Weights of a small mixture-of-experts language model, trained from scratch on English Wikipedia.
Experts: 144 GeGLU neurons an expert, a softmax router.
Training: 496M tokens, 3782 steps.
Below are experts of layer 9 (counted from 0) of a mixture-of-experts language model. Rows are named router (the router's row for the expert), gate (a neuron's input weights, with its number), up (a neuron's input weights, with its number), down (a neuron's output weights, with its number) and show model dimensions 64-127. Each number is 128 + 24 x the weight over its row's rms, rounded and kept within 0 to 255. Numbers have three digits each.
After each expert's rows: a language model's description of what the expert responds to. This comes from a sample of Wikipedia text that the model never trained on.

# expert 4
router:103152134128162152128183063135117156133102154143128135108146140138108205129128165124139077113155161153152135096138185135115157114128101113107114107127137158118153122132165174120160125127118139
gate0:181138142118143142109147137119135149150140104127170101137110145123178132150096104136123145092122109093098138093117146091134118081146134109098114164143165152140127126144163107127114109187124143
up0:128124132121113113132186149094137143116161151141091146134131123158126097143104163098149147182166154107116146113135133148090144103133138096125104073105084165160117132138131109154134137122156148
down0:154115131143147096129113137091141135135162106124125117117083133166144101088113148115118159160142146142093131153127159124135138107124117126157136140124086095101167156132115133140144165123146094
gate1:137128112082132137161132147141113109106136150152106133125120145143148145167164113094092092153079093124121114129105141129098111167103157094157141147119122120093126093116126113146105122121168169
up1:116122132182111133093098130138162126122122087091156138130109116142097123104102132084097152154108112132147124131124169139176075141134180127126162174119147141156130139119164155123104115150124133
down1:130161111168112181128140143119127108098145114123107143098145136133144109134109163143122129141134082133129157122132127120154148125122121118143121140139118167139098115152138089107178123127119119
gate2:135141141114171130110163122132122125145124156131109137130111129165152158157139125152107128143099121134152125108153153063168176116126132134128135093130149127127125090122115105127062110123155131
up2:114106131107116148118090112134132129106127121101148102094119120104136179152099164067112167133104140142093129112107138155164156149146105175143113145126212137123124082126127126133156163126173148
down2:090120134140148110173147128117081110104137138121088120128144146148151088130122084098206127088103152136133105145108130113125124092086161141123124131161143127113097119119136148127157190135132109
What it handles: Census and election tables

# expert 33
router:111045125100163144107108149113117116155113097085090124115145146117113082130135141085134117141106119132122101132146140126128113092154159096156135127136126148154113134112128113109120121122114154
gate0:170084136119139096127153084074119097121140138129114100152119134149147144140116082137124114131146104132127127102149127129114148139160141111102098128106143150146160161150140109137119131119158101
up0:104139108123102164153137105119148140137086146111169180132105135129109107142117109100123141153108094142102131110133104150105154135103145112126099131141118154100062110139109150128198103100124101
down0:131125124118114167092120163144079123109088106104201157137157141087124135125144126126080141104157117121132150105154070107133116124125127162174108082136164101120107114093109106133109109103099171
gate1:141110123127126139099146115125145117096154116141112117148172095143143125120096160147122142120118102110141141094103156098135128157104169147132110139064108140108141140112106122135117166150152132
up1:128110108167134126140115141130108133106143140138052134152077165120123113109109096103153084081155147131118144130115084149168106129121114125154115127082144129157122167133120161112143120144140140
down1:173104088114132147162160124143096128086112124129095121121123131145103130091083094107132121171114147158165119126139136123160168111182103132101120100095138132139145115122137119144112135117141164
gate2:165157108133137142149119109120129102149127154152153097138190201118138144136137113174113146092179141106113161111132156137100122118110157130149150124104132146071103144096163106145123105137127129
up2:151117134098097147064168167129136128103139140147130169130118056173185150135133139098145150117093131131082121098123131130120133151188154159128110164162144117119135097141116165122126130137141126
down2:073106184127118152126067121091104103151124140136164145167132163137135127123097166104165094124135114086146150085126125062155108106105131115168132118124122166109155122123084146121157109149160086
What it handles: Table cell separators

# expert 9
router:118073129117105122140173109120145116149113107104130158116131131123157103125126126140121159130082151131127159127149168049132148107095159108115159098118088141101150125081110138124129126148152120
gate0:104103090139105106136139160150131120101131126152125135113113107108156089127120110180150135080096100101137090132107132179104153159122147107122136099127170128179085110130145165098142163129136098
up0:130110129132143138122129173145139111124144127122131149113147175127145099125173158153098181130131114136121097124107119155128102138112143139085116135205144184073099142136134063165111154123162142
down0:125121142130100136161112105160112117088096168145113142113133133137113150175140107149156111097108132110154110087118124141146113148167125113094117100125135140099144161181159110180128143168106100
gate1:122129169102107127113122080109131124132160129147115109166113122139164111124124184123112170144153102161132129084102176167078105102121109157144079120112138118148109114142144135154109135120120122
up1:149143147122113128135104145140107086119147110119132175140118144135100143091135109133115123132150168126133120130173136123112121112145114082100156108122133122112159136106137097113155152087101124
down1:126166160124089091120127145074122107110115094149154129138134111107098099126139143158135148118164139114115110086105160123143184140143129139131134084109124108129096124114199124128131095128093102
gate2:095138140133140141139125145143113109126111135147126079131118127125097112159122129127101106137118107166105113156144145104100120090123111125082122150129114136136129127115132090117146134121125152
up2:161129149117115114105138105120154095166162150096101164108133123153141153109167170116140119125159150121136094140154124146179107213098070105117143085088144141139129110151102127132120096128111145
down2:139110101139127082125134131104104146128127116087091114153113065107110144126144145118145170132141100124147121114131142108118154111148091163109138135090154133081119177129133057134161138125097130
What it handles: Plural and word endings

# expert 23
router:134133102121115110133141177138146121090121157153101121166093132137164096132074105129141161136077097107167154131097143125092096145125150130175150097132127108164155124135108149164116089151148109
gate0:122116127135141123114138153107134106111101120112106099093103111111131094132087121156155185098137088168139106110097160165094143164126098120122164130167129098135100055190143163141116145084128140
up0:135140150111114139126113109078078144147140123117151132109118150111119107107121074114129129155096132121167111105119146138125174076119154116123118130100125127162111145101089115140132178119119098
down0:098122150128131112102084076105142154149110132113110111112124134093111147156124127124107093121166145117099171140188074132084086114092117133120105125106088093142140113138115117080140111142115158
gate1:117118111127084144125153121107150184144130162112154060153139107125133112138109129147130143139118112115083147100126089150102147079183125161085159141115069116116125122163098167126137100164123151
up1:117133085079121127096120129120144143138094119115160127126122149166117095141115190162107170158115078132125070139110169132117131135150092144128104158139135157139121099146077123115092163147139156
down1:115123120148126131104074091145126124152115154110121088110156112133131129119141161131133126136125109126101124084130148102121151096135088078091106117113131100099102091081148110089091136124158100
gate2:195146120106126107121169132132129123146141137101111091154160120165189144160136146137123166109141126122140152127122111164169109122162155108112100113136153142113148109144119116121125166084130147
up2:093131131140134110127126147144059153117143132159087106179127125130107105095146145159126091099174131148084131122124139133132133106132140120150139126143108104158136132135118098088086105150066133
down2:134103153156110157171077165153137094142124071158084091136133120116134118080149108163115084119133137120130158098094165127114136187150155131127099122138115090145127160125111164090147118096124118
What it handles: Institution name heads

# expert 47
router:132121129106150143135141149140102104149147096134123123121146118155154107146112111128158135142139114147147113137125142099120190167113156113167165171168114127126094129140114137165147141143151111
gate0:122120118147109167121140142116133183112118178157167201118144092131106117138104058128127153141111114162167130097119147129130148083132163109129123170129141137179111128104130137172112142081166139
up0:128098112101135159120132127141099109131148180141160131143139129098136140164151081178131164130134115100122165111130122114102113145149123122074118108105131144103139131122133088136098134155123147
down0:126130146098149124115130127133161162113120108143170120116117160125182149079138109170100178139163163177159131127151126094128140106129113118148202149163147125140087152149151150150121099079115156
gate1:127116115118164158160123144090148152163158115131110135141122101125143146155143106129116172150130083119172108079161128154131139147150116134083152061126158116126088120071106163157065126111138138
up1:079139117135114142101173120146115135115149137099125145137120147132120142139137172143121139086173142137115129111123098115128129133140150102084117132128116099107134101105130136109164121164098111
down1:106122086134137127150123086130136110151138174118137131154146115137129125133085110142089147113115169155115139146118121168085094102171154121141155136136104115105111116133128143125092135118156125
gate2:137133117120153125127113161130119121124112145177113128148115131124101130094125123174146133093119185130109186097145140151159145202115169099146110114141128136141095134087141101131165157097151126
up2:134087106131123136121150154107137123122111142119156147149113149151120108107164142166103115176114103140140145135114128181107115109133131121089129107114117098124129118143107138117096128144104115
down2:119128134105142161114124122130083165115049130132132137105100157130093131104093116133127115079135128132108139106133109138129110166124190117141147097105156057144095118043134107124110112109144170
What it handles: English personal names

# expert 24
router:146171142130168078138121099139130093166129110130089123160122120103127154127128097100132092109136155136138122147172113095132129150122092120084130162081127095125165155118084115101108082142159104
gate0:113150093176125119127132138124152134071142171086166165129124092119136139174129111130186130134155147125160126146138133143154107102142172149096153157092116112142131123151126149149157167099105100
up0:151117130144150108129104125112102124097084135105127140115104113135154165141121149155138128127204129094106178120069137123130124135142157122139119125074147134162124126160171116127127091156127119
down0:153141127143101140128104142121119132114132112103125087120146096153134143137131141108122133100138124149125116114132135147115134139147109121102158103127132177143166120107102134107124152099074143
gate1:121137127115162125133123167124136117087116126164139112127117125149128128073118128123131143108134122134170182133145141138141157165093117125181122138127112136128171123109145126114139142151098113
up1:153134155128172099105142138133110146150152124131031108145111121141165160151135139104107118103119100109092116136083122121114119090126091129126149159136126133135135142141158141106088085120125117
down1:111111152116110164106183111131178127103142153119168141101089120130105122155142118122132121116128129170150150102099123146159112170135162165111138076134161126153107108094099171097164146118130148
gate2:131135127117126127106128153123154162171132138135137168110120123127165143137079116092088123137120118084145151138093144129079111124157097117121111164102166112120118134126150140134123125132173118
up2:108125113123141152121143131107155132097143143133102161105130114152134151115093133163153102097168128116108133088082138115098128128160123148152119130136184126158121104140151140148149121114164168
down2:124123117091113085131123142140096128117182151155162139148116134117126153100159140106139134124096153150169075164182149128106121163119126094152078122127113124076149121142129130124134131165088169
What it handles: Name-internal word pieces

# expert 45
router:123148122113108134134113160135122139101100168137128142141084116112115114140143096145148132094091065143163122124131072124128135126116094159118128143132147095171127141137091110108135159094108124
gate0:135133122120112121134113106099137158121098085135122128133129101116110194125144142135120181114109075085108152133133133107127139126134111159191146103157108122102104158110077091146128138147128121
up0:133136115149139147119123109120126158089132144087159095127131159111130167141117118097113107139148170105090139127132154098142091167135126126152125109166162114160142155099111154115134119120169150
down0:120119150105124087138128119125132104093111079113103111126133102105097124103131123117148131158158114126122126105117111162128115101148133088083115127120130161131095136146157098154170152136118148
gate1:128114145118118155155113114126157118110146139127122099166107124101087149122137107093121136125117188141125125191130126137131144114077160110133157118107124117138077181131110129142125126147109081
up1:103126133131108114147133155163134118102075158119108085117107137083097101136167147106208166102085146143131140071153119112129130151148114117116184160126078112167179148105125097129113133134132151
down1:103122172158146154113145109125106135101136137148121147168118128140106118106158102136109063098121162153082106119105194121170113112088107112146165130120140135125127107106131144085123158149119104
gate2:113114124075122111142152100144120102137133105158159111155144139137149140133106106128089124054106087181112123137122070132097136168104106171097106159135109155090067170180143146134138158140152107
up2:143145141102109140111131118097115079118145122139167108112119122135136174176122089105113134136099085155111179102125151091145121129115152121134093176141174106108154121127093170148111142095138107
down2:148129176135146130110159141139081109130155133129126131094146121157118133142166087120116138131162162105095086105125161126154117151127143094090127120180145099150088152135150117127084127128125075
What it handles: Infobox list fields

# expert 5
router:098148117120129185162124113148105120091140127139133090124125151142105139158116149093124117120108165119117182124175137142148149138124152117157164147099130104139095141074122157121135133116139159
gate0:161115075108127124113133112122129105118131122083113091085173093140122150212120127165124132062114134108105153103078136092105110146132162120118142163129142102132116119107133126112130173119154142
up0:093108104123154167127146156131121176096154136137163079167141138119090122084161111157127127116105139105123119084156138161133119124124138152142150128136107125100133120090125101095119158135157118
down0:147107162119163124144132143110121121157091104109109163162109104157120128100095114118148145131100137122110110161136133099154139146118149161105116141087158142188128157163135132133133106178091104
gate1:147146110111124167133115143136145166146134144116155135167109163112135090136096103142162122163118101109115160134126139145093167138108118137125165120083117133133134098131152111173078121097172101
up1:095101124140151111131126110151112132095090112127110135143120085150144163111136149173147150142107140133111139146099167110128149123108145130115114130094127115114114123140129175114123185156090085
down1:149112146109157141127122128133094097120165094145159139127110085155137160158104129147137123116124128152106132171086063073129137081120159111138105143167107116119156131169126140145114119130113100
gate2:112115139096132083106151155140129163115114120150100151113067108116136143165085157103131144158169119130116157107121101169132127115134103172121114147166117148139083113127097127091137102077118147
up2:100132153142110143129142068131133097119101182163143133115122148117128116124144125148137114150123134124102139113115109113140134125126141124135130169103084126077105157134109130144123077096127120
down2:112148126167096162127096079140103111146133137168082116130135079130155111099179117121159135102112130135153117125134144135120079112053128096142064188128104189108143104157122165155154148105109129
What it handles: Taxonomic name endings

# expert 26
router:141083129109138109127185128106156086113112164118119136133152106136102127127147148095140109125107104126116157049165135132114126126129133160165121106138100162181084085142148136138145128126139128
gate0:148106146155147155111142085132166089150131151112183150125108092123113101132149137136112134139133106129116106130161120124107104132153162119140136117112123114105139134121140161105131128116097140
up0:144128127113116099142140185109146114171145124118082162079164127142133140165116099118140168118133101119153134098142157144089121106167125130090149171128122157135121108133120096136131108181153159
down0:079140132134090143148112152125157096159136117112139131137148158097146099138139120128051143131151123106155147162095139122101101139164093139110119154127112139101101130141088153135122098121110145
gate1:142140103131153087145130138137143156109146066143105125107122118092136143117105118143149135104102163149132131131091100135109127159132161143122167126127133122125142127117114103109182139085134173
up1:133122107149126143173129114128112139113152116139134117104143121129153107160106159141142119098111161137136171113150118168123102138143170123136159111084134139126146131147139101112156143105155141
down1:154156132154174128177154098162143136103142107138139118149095159146113132107161139126115131092082155146109143148134115133160136079093140156147127121137109157124145139138131143108168122129145148
gate2:098136153141084127088115118169138093130122145108103109104172151162166124106128109117123108179092112164178162152132141117126142118123125115111122156096142116156143142135136131164137121142142108
up2:118112103130140115110096134137120138141104115134164152148157123131099143150156147121171150108113109117085086136100099110114097132125152110141129135130126186090059104103122145157122186130137180
down2:073067143145180111100151123130139148114083125157168097114130187130131148174146132118090098157151110125138133131150143161151122118149123091126161114115105160148141145135160136111093111136118152
What it handles: Companies, ships, aircraft

# expert 31
router:160101118124159114092151152138159132132159162124122128108166148152144133136130089132113157118083078135134108120119116112130132117133131137123132152116154127142055113162145113139129159127155151
gate0:136110093129130137118110117138153106129113110131149111151148078157149103108108155148111140128139138082096125133152166138105113126123139142170103083060106124176118126127135117132145171164117137
up0:152119134102118196134138124118106146155092119116130127143146073131129132113122144141176161182142125114147145133129134178113137099137117112103120128148145098142144103134153143127117208145119125
down0:129123124160159141099127128076127115115097091161136144121093127105118108109113138159143105135103107121125128120139126112113123097155079126111119098129081141130150128138082169089099132112122122
gate1:150140107119126142113161079103171122128093121094094125155140127160158151163131119148151137084139096128132139168131076173135126126145159102128137167136195129137134138138109123128101113175158166
up1:119101126156112170153146095123119097136141171113101160110159126115166129101126082104138134096159160125146115082172154149164124081113137150103105134132136104134114108137143122090151122149097116
down1:152125132115112179093130113067115127102134133129157162131136093111137142123094140119150164108168118126121166109094101123141120117133099107140125130154175129107142132117122139148141140122163103
gate2:089113121150107128143136132142083098109137146147142159086141154113084061165154124117169124098113144133069150113135109170106174135106097098126176147090116131130182107129165091101092154158124154
up2:130110128150113072128129127077125149132087141116136105146103136158146128105158110135120104161140130112088127174105129135179125138131132102113145133187109115125161126163135115134110119096118102
down2:130136127122121136126128173133153132160136122110133089117138076095134121166119129094115139108151153116124123165108080147118140137112095123151061132122143144126094130108113093142163173161141127
What it handles: Motorsport tables and separators

# expert 21
router:105127146123127138122098157129132132142096125145149164104151116117100084110133139135159156103104117130099131126127109089101138105129127109125180094159142134151148137123171136100160109165122108
gate0:149100098114165120138140150172117115123155140085105109155114123135133136125095140097138093139143127111111159158093135141104079142128127115137110151103105129109087110146153158152102186117115146
up0:114119094159098110152120085154117132128131133150152153129196128117132141115117174101100096116134143106111088153117111111117155084112110110095078086176128130111172130107118147125129111150139106
down0:132089105124141119173168131119143092097150163110076117129134143173110156121151131124138152157118119107122165145135096107107139115130120114127125084176145119122149123133082117121119106126138109
gate1:116113146084146105103138111157110116088117138120141112126105093145134146119108128121178100160140115130135124070128145158099133165117116154164102130106131091111165124151149138143139172109168140
up1:114124099139161201132107113135116134163128121105120121130151112149128135146124140122143144098120126114095152094122100145133118173138101096090073152116095137126092125148140115109129108195120185
down1:090163131155102160133148094124178112136129108138108133097134123100159166076149147060104127079119123118160151130144124102156108138085107110108128127130158130128142137094144129145126092129181121
gate2:125102138108162126144150155122081098121163111135119130104107184125155150143063148111175140114161109130116124108105132132125187146105146152112173150160045098105081105162130107140133170133142148
up2:128120154126131076123121150112141116118070093118128114125076169112135073128135151127096112103138121127137102151124115154137114113100103156157140127123105119181096113181126135107113153127120095
down2:130112130140124125131139148108145121132077145137147135111176187113129140128141135137094121130151124177135171105126130130158133171132118103130091096127145112126162125117085136128103096136123123
What it handles: Locating prepositions

# expert 27
router:141120126091119153124122088120130148147159127095145092164165093133147100150110151128084139145137156139134117120100105158129131134123169096179181091077132160120121149090087110148099120123097123
gate0:161099089095110121146156128121152138137133177115150057139127069128176108124110140067100157146142115156113117123087129158157109160112161113146128099080169141097116139115134114183123099129120134
up0:133106126110108114158100103153128113083085065157133121111097149130130115100124101133152116156119138158160188141135124130109191172137138082111108100113120141109160137130117110143143091097145158
down0:113140110094144136112131162114153095166143128134164115122128161101136139143125094160108152149151149099125140133150175115045129095128096073148112105182108134132133152121139153164117149172117141
gate1:222145097099166097107159105139120127146133128129158146099174128149138156116146093164158150124134117113137101113101149137142115125173139140116119149130163164115155129158108129143109132125117142
up1:141136126156102128128143145080156102120109137112116138122143133129126100142125128143127154126142131075091076166124133149127110107139168142136135077118120129128098161120116145146151119111135177
down1:097139110130123098113122119135177127173094175129104130143119173139120153141144125132132109140098143125093113080197146143145146101122120134138095169125103136151094143136133141133127178154146141
gate2:121155147114121115132157153145144141088155132117084130113080125159155134120109129126149139074149112146082142126134167118145127152087155132150146135135133160137180096121121134138127147179130116
up2:166117171135137083109141129162160143134161134132119127125088146124108165108148083136137141073133128144096164108109115159141124138123109089139161115139145101112138130115122109143181158130149098
down2:136138161129114126170092111104111126145105082161133125126122115126149124093134115132086144146120148123149140100112118161093141095111135101120192089138181119120096122120161129121170119090152120
What it handles: Digits in numbers

# expert 3
router:116103129138098158126145095139114117138135172099104090109107119129130148115147131120131101118147107123110183123097154079099070083122126138086098138116117057098163123154152145160144134160152112
gate0:099139106114101117147111116114105108122132134127097150159134149119106146131131150093133131148134102156143097160066113148130129116126126101083123080149117165158146125120137067108131115191098150
up0:133074139113112133125120177116144113119105176133145137145160123139090119121115096146177125157128152155112174079138164135091122155164169111177131156109080118070173112140067183125086118105126126
down0:122140113141164152118080165099136116137172136155136139120102117145109132122127130180154106098125165187090136121147124115144066137102128149133122135148118125134136176152113120117095126125092117
gate1:147160112151117147155104135141156104142166138142144130102135135145141094176118154179146153125129114128133104079168141132122153133150141114112139094134099164065112154118109147103117059069134128
up1:131074131114133084132123108116158113126079077114114136151167131138159166116164137165108091157132156135087123137117136128104117099120135137150151130142110104094152153113112113144128142104153141
down1:126135112110113172146109112148114153160111154135133140077146138102095175144091163153095146150124110142101113114108117107165142139139120095128159096152149114134127154143106121162135115136172108
gate2:095095117118087102112145148136140098089154129171134160149103095145135135143146081107137129104103101132167094080091152104084071121129136112145124135106141156104153123128100153120133105150102108
up2:127138119150133188118129112123128103149096108120096162102103105117081115145106127161137126168127158105127165143097132109107123124114115158119091111063118073128139127115133173178106144157165165
down2:132149083116170158120106144077105109108104129104072129101173108091089099122084120189120131160081168135080195154126138145119134113116163135092095093104136108141145141104123137113089142131142087
What it handles: Slavic/European name onsets

# expert 35
router:132084139152125150115120199143116123116112079145161141084151139122127100124140126158167149091110128138116136132140157148158123106136124104088137153152094149096150129100126083131103146101105122
gate0:111133124109095121118137110100115088132070150133116152103129130130158151111152148166088177094104127141135161137109132152164119139139146131156160114167120144147102112159152137125150135100152125
up0:165102114122094145108161111119118092106101132098137160120151136166153127119119130109129152115147152127137161171183148141128148132124105130152150139121112093094155111141113149111087106135134115
down0:140143156158129141126101089117121121137155111123105112150167132144127123064135105118116081135094116123127130078134146123113153162166137107191130101097119139108158105131162108154141086118131105
gate1:132143109143118091126133141109139132128120137132146147091126093162123118141075112125095105127167145172151168077149150105101087193109174093142147139113146107116177151122100143147115148180076077
up1:139096137123127129115136128131119100150146121099111086156140111138108117117147148117079175101118116163132148137131109129121148139132132122136148170105153146142108119128123172125127146118126140
down1:127102101145110154104090130137085127152086137115164173104159126139105114094146098150144142150116103097122100111135094133104150112133129107147104127138127154117146107128125113128113094099130112
gate2:113109139145128145132139110114130102123117117102118130093103124091141115123156146160135126105141148151124128107157105130075116126109147125106111101140080161130092130131124148098122152147136142
up2:084137139124130150105076115140142121123117151121109144147130146120087145105141133139140156136115071138123140103150105085128134181136166120160115128149161167158132122167111139116148136131131093
down2:134125145135099102105123138127125158124105166112127133120164109084152129077140114130107182109143155104153135146127145103138154111093125096125182138188138157100150141119140146122111081118138157
What it handles: Building construction terms

# expert 42
router:197162093150123122092123130140132158163087114104132128127176143131147138136104071121081172152084145127171122123115169119146153139136157115105125110164151187131122138134168130132126090107114134
gate0:151091135121105171140110094125118121114130135086149133120119121126178105170134107150125056110142104171079115121169128129089143148139149163126178108111168125107112117126114119139104109146148103
up0:079144170112140141113112140140100133115147141171136096150138110128124114144136114139111091121164134166135192105125122139121127145113187142129152128099132193156144119144139096108125106165136151
down0:128092172160137117116133114138117111127116152095122145162105155092100149132105134127164142098127112106160149148116116112107135086160140110158120141124124145120118107127149164126163103126117130
gate1:130135127127122140099135186121169088133139137154166091199138101103129127148080130112134136194139109110119098151142169140120111105084167153113160112088111135131122091113118130138152143116119142
up1:149113110121112117097129122143164156110156139152111103098149114145141127139124138111095108153121131139129136153137134091143126110120069158079133122110126119141137124098146137142128153130139155
down1:131114141138124096086114128140118108141146107108152145107155144111153103102163118117152123103114109150113211142102091100188121177158078131099158114115109113136133149148141110124173142142131149
gate2:154133144116148103153086126111122121097154158136074105150113119139102119153122131098116143160172139138150163106134140155144106087120124122140151141093098148113141132127147115136121191188148082
up2:128152095142124147100119141110116111143159136126168157104140138134120062136120133138136158143153129121152100138167144133119109118136101114152103123140137071163152164080101123111116163182127146
down2:101169112082122113156107110067139099153073127120101146128117130101094088113115126140135138111120154138132152120131082169106100114145140163176153115131140085135147150141133184111125168107146114
What it handles: Connectives and list introducers

# expert 40
router:130171149136125140118130098150150157109122149131141123115107121150117156114120176140124118116173106122144151077135118166112101087134087127094132146149138139144151151126147140131130137126114138
gate0:126148122172099121118144132168101130109130121107100154116188116134142130145156161157152120199133137133097148098171154097189104112097102109123074151146101122127150138128098102141112136149114098
up0:128129094078130129164145136124146078105147106111110077132110089134100080156079079112145142112109101120182114130116131117150090138132118152160109134112157145131143134156119132124113140109137110
down0:159112134113148141124116132108116135134141167085128136146107128104110101139145113115153112132141129104126100128105124162140130158097141168133133109081150143118141156158139153163141122141153151
gate1:122136081094145096125172155113133167101111145128094178135108128132157134149085151092098142141125089082116136095132153102107150127106147124171145104121123184163152116103124114132087170086111144
up1:089131126132125130150131165140161099119126096102127124101145119123157107089097114145165109181131161127149152115119155139108145098154133227113141162141128124160139127141111086133098143125092130
down1:117184159167155122164154135172154167132090111105127132114125103120116147128096098126088108152116117109135088161120121130146114122117138095118184122129136134160121125104132153166156129130109148
gate2:148114095111131120107127140105109142119069151142098124122157126126092122164082146155087116163107135148125136146130130146103186141152145074132128103167155103164123109102121145118089125148116126
up2:121120122112080150150101148141129155134114211138128166171181120157160096169088132140105134124153152162165091172106154101176159131144130103132138152128131167155170138084153101166137122120158106
down2:134087117134138147091165132103119152128155167108119100115127123158064139089155102113103143151116125070126121156136152127133098140120137157159127167117090103103147122084120122129122142153120117
What it handles: Numbers in statistics tables

# expert 37
router:124135120122103113143113118130109130104126148141138094108131119106129089147131200071105185154143151121107121135130144134080127164124101137100133138104112106100075124146114138123136126083086146
gate0:183127123120147109119131148161153145139162146132115152112068118146144158136109131113147134110091091146172116141130124128152101127116147065130136143156123116097086126141115150116140131080110141
up0:129120114149122140143115122154122114117138109141086091150103119105125125129130146114092087118130144137087070134132120141109123143148090111117143130079100112107088167114094146071144099170122141
down0:134145114127104163126152135114147111086130123093113140178108113163159094109086079116130117135056099122059104184130085118172126131100129141098110119134136154100139122139109149131102114118070187
gate1:153105135109139174125127123124123143138145147147087114117143141148131108140088131140115182109141150110125145184112128141065124128099151115155105098105128166169110138135106096144102083127149159
up1:107113121135107116170129104136140159082130154095119089113114117143136152181142123141173069131091122115126136107129111117133118119106122079088077130116167104143119138076126115157147089133138110
down1:148124137094092142165109132107157154131133113130086180120090096127124133115128110143153146146149107114161111127149116138120124114127103173135148093111152114159128120090128156131117108138112100
gate2:126100137173143128109137140131131141115164096155089153163125129153146129159092107116116133150115111134110084124174107134129134114121176090191128131143142139169092103109130094116159154129169115
up2:121169098146090145102118121128121118140086128147125163154155134138094169155112124141087170152142074112163086180143118107115123142155097164074111133117169150166111135107116150136092183141145146
down2:121159144170130126171173122148111145111165146156089147117142162146143091133135122104116134121086097166128167092082135145134103124129125093158109105156107148163126123078128118159124148131158098
What it handles: Sports terms

# expert 46
router:087147144128149159140099126100118130143120152128132079114105112117084138098147181153135100141200103115092120136062101146127100119106098149132095114116107127102108120173193142124103113134083137
gate0:134100124127163115132124111124130125130169140115119116167167127120147099142132124154149144083110085129102140163141140116122154155151143151120147116085080105080151099068144117138126136125144146
up0:139148077143156135118169144138118081180107108101149143148136140128107097136081104178125159123134106115157164118120107116090124049133104151143133144119140103128161118115100178134111141132135142
down0:086115142139132154112107137108099108144089167138149156107116073137121122146108124111136151142114173106149142160111118165118151104154136089129164142125157162140172147162155143122102136151112124
gate1:135116105105152166101126111155138080097078119147142133126119128154152066111087109156149118106125131164135154124146129144097129127093133135102152105115089089105192088148111104166101122110149127
up1:115143124143149133144139137094136144138135152084099105134154116123101172061142177180112084076156115138111114081122128100131109118141143124123080166121122135121118131126172096150084138152147156
down1:121094170141105146144148130140124146128102146137111147074084107168174142099083107171106154157157153125134145143122106121153103123138080108162117122141153145126143134133111128161139106102110097
gate2:160123116123105108100146081146135113144147166110156098115121149164133118117163161111067145139119108120148138115179114147171149136114132102118133090096121130146105118122124082149120115131126093
up2:118152114166162115152106129165126116110094139160103140094113157131114149091109153124144104118161124116116136141147122121135110144107131144097150159117073100116150126162098107129138105170138113
down2:165131114107119140130121113103135167158152130131125145108144156123121151154123132174168111068164139134117144127158129133091151160149118141151164154111115111173118117172134128107135119143100129
What it handles: Football club careers

# expert 38
router:129135152109164116132120108136107090109135138095123114111111128132111177131096100088154101124161140129147122146115131153119132107141137115173142129103182120136147108126137167136098119067151149
gate0:120114115107116130125106099101177092114137106147133105135135103127124086107111200110129131077131130114097100112147132108138145138116101124124128104108123126100171122145169106141170152160150087
up0:134104142143154157159097137131119102122166126090088132180124119128110112100112165132127088122125124110086117121139159146137116122144159113150184142120132121122127142077110118148111122128118075
down0:100082090114147130096090175110145123124139088107141115152171153122081098105109133113130134134113088107148130122147134177141121107113135118153125140124148140096110157134083145088165154094129115
gate1:139101121171117140085131171112109150150127121164150079133142156133105106139155149137101128147137145139081099097124123119151136126091154098137111135153104170110128128152131117099168102179088158
up1:124145183147147171151114144151126112114134160113145083130095160095127150153151097087125106092162150150121114176097147121125144116147104117132081135124124137127120096188141170105105063100100118
down1:116130128108120124113133120121139178145091131114171132126185142110141143152142175125075130149135138077113138123117102145079104105114160106110109176146093124110145124153105095137169100173154122
gate2:139133152131142150153124121137108150116126103127114126090106163116084129128106146097114156097103146115104147129132131075104101123182196094085144135155132119097121149107127119102125166109123159
up2:105134175104117136107168138138113146165083159133161159132145112168078119109097106144128114155103125157123102111141124167091139117134098175086134097157100122181165133121142128072062124107132152
down2:119109130123124142091146147107157110130130109130150099128140118140141117116130099097101088179108098140127084176141106155143141096135080096095120162155174144137125128153164126133104109108107136
What it handles: Leading number digits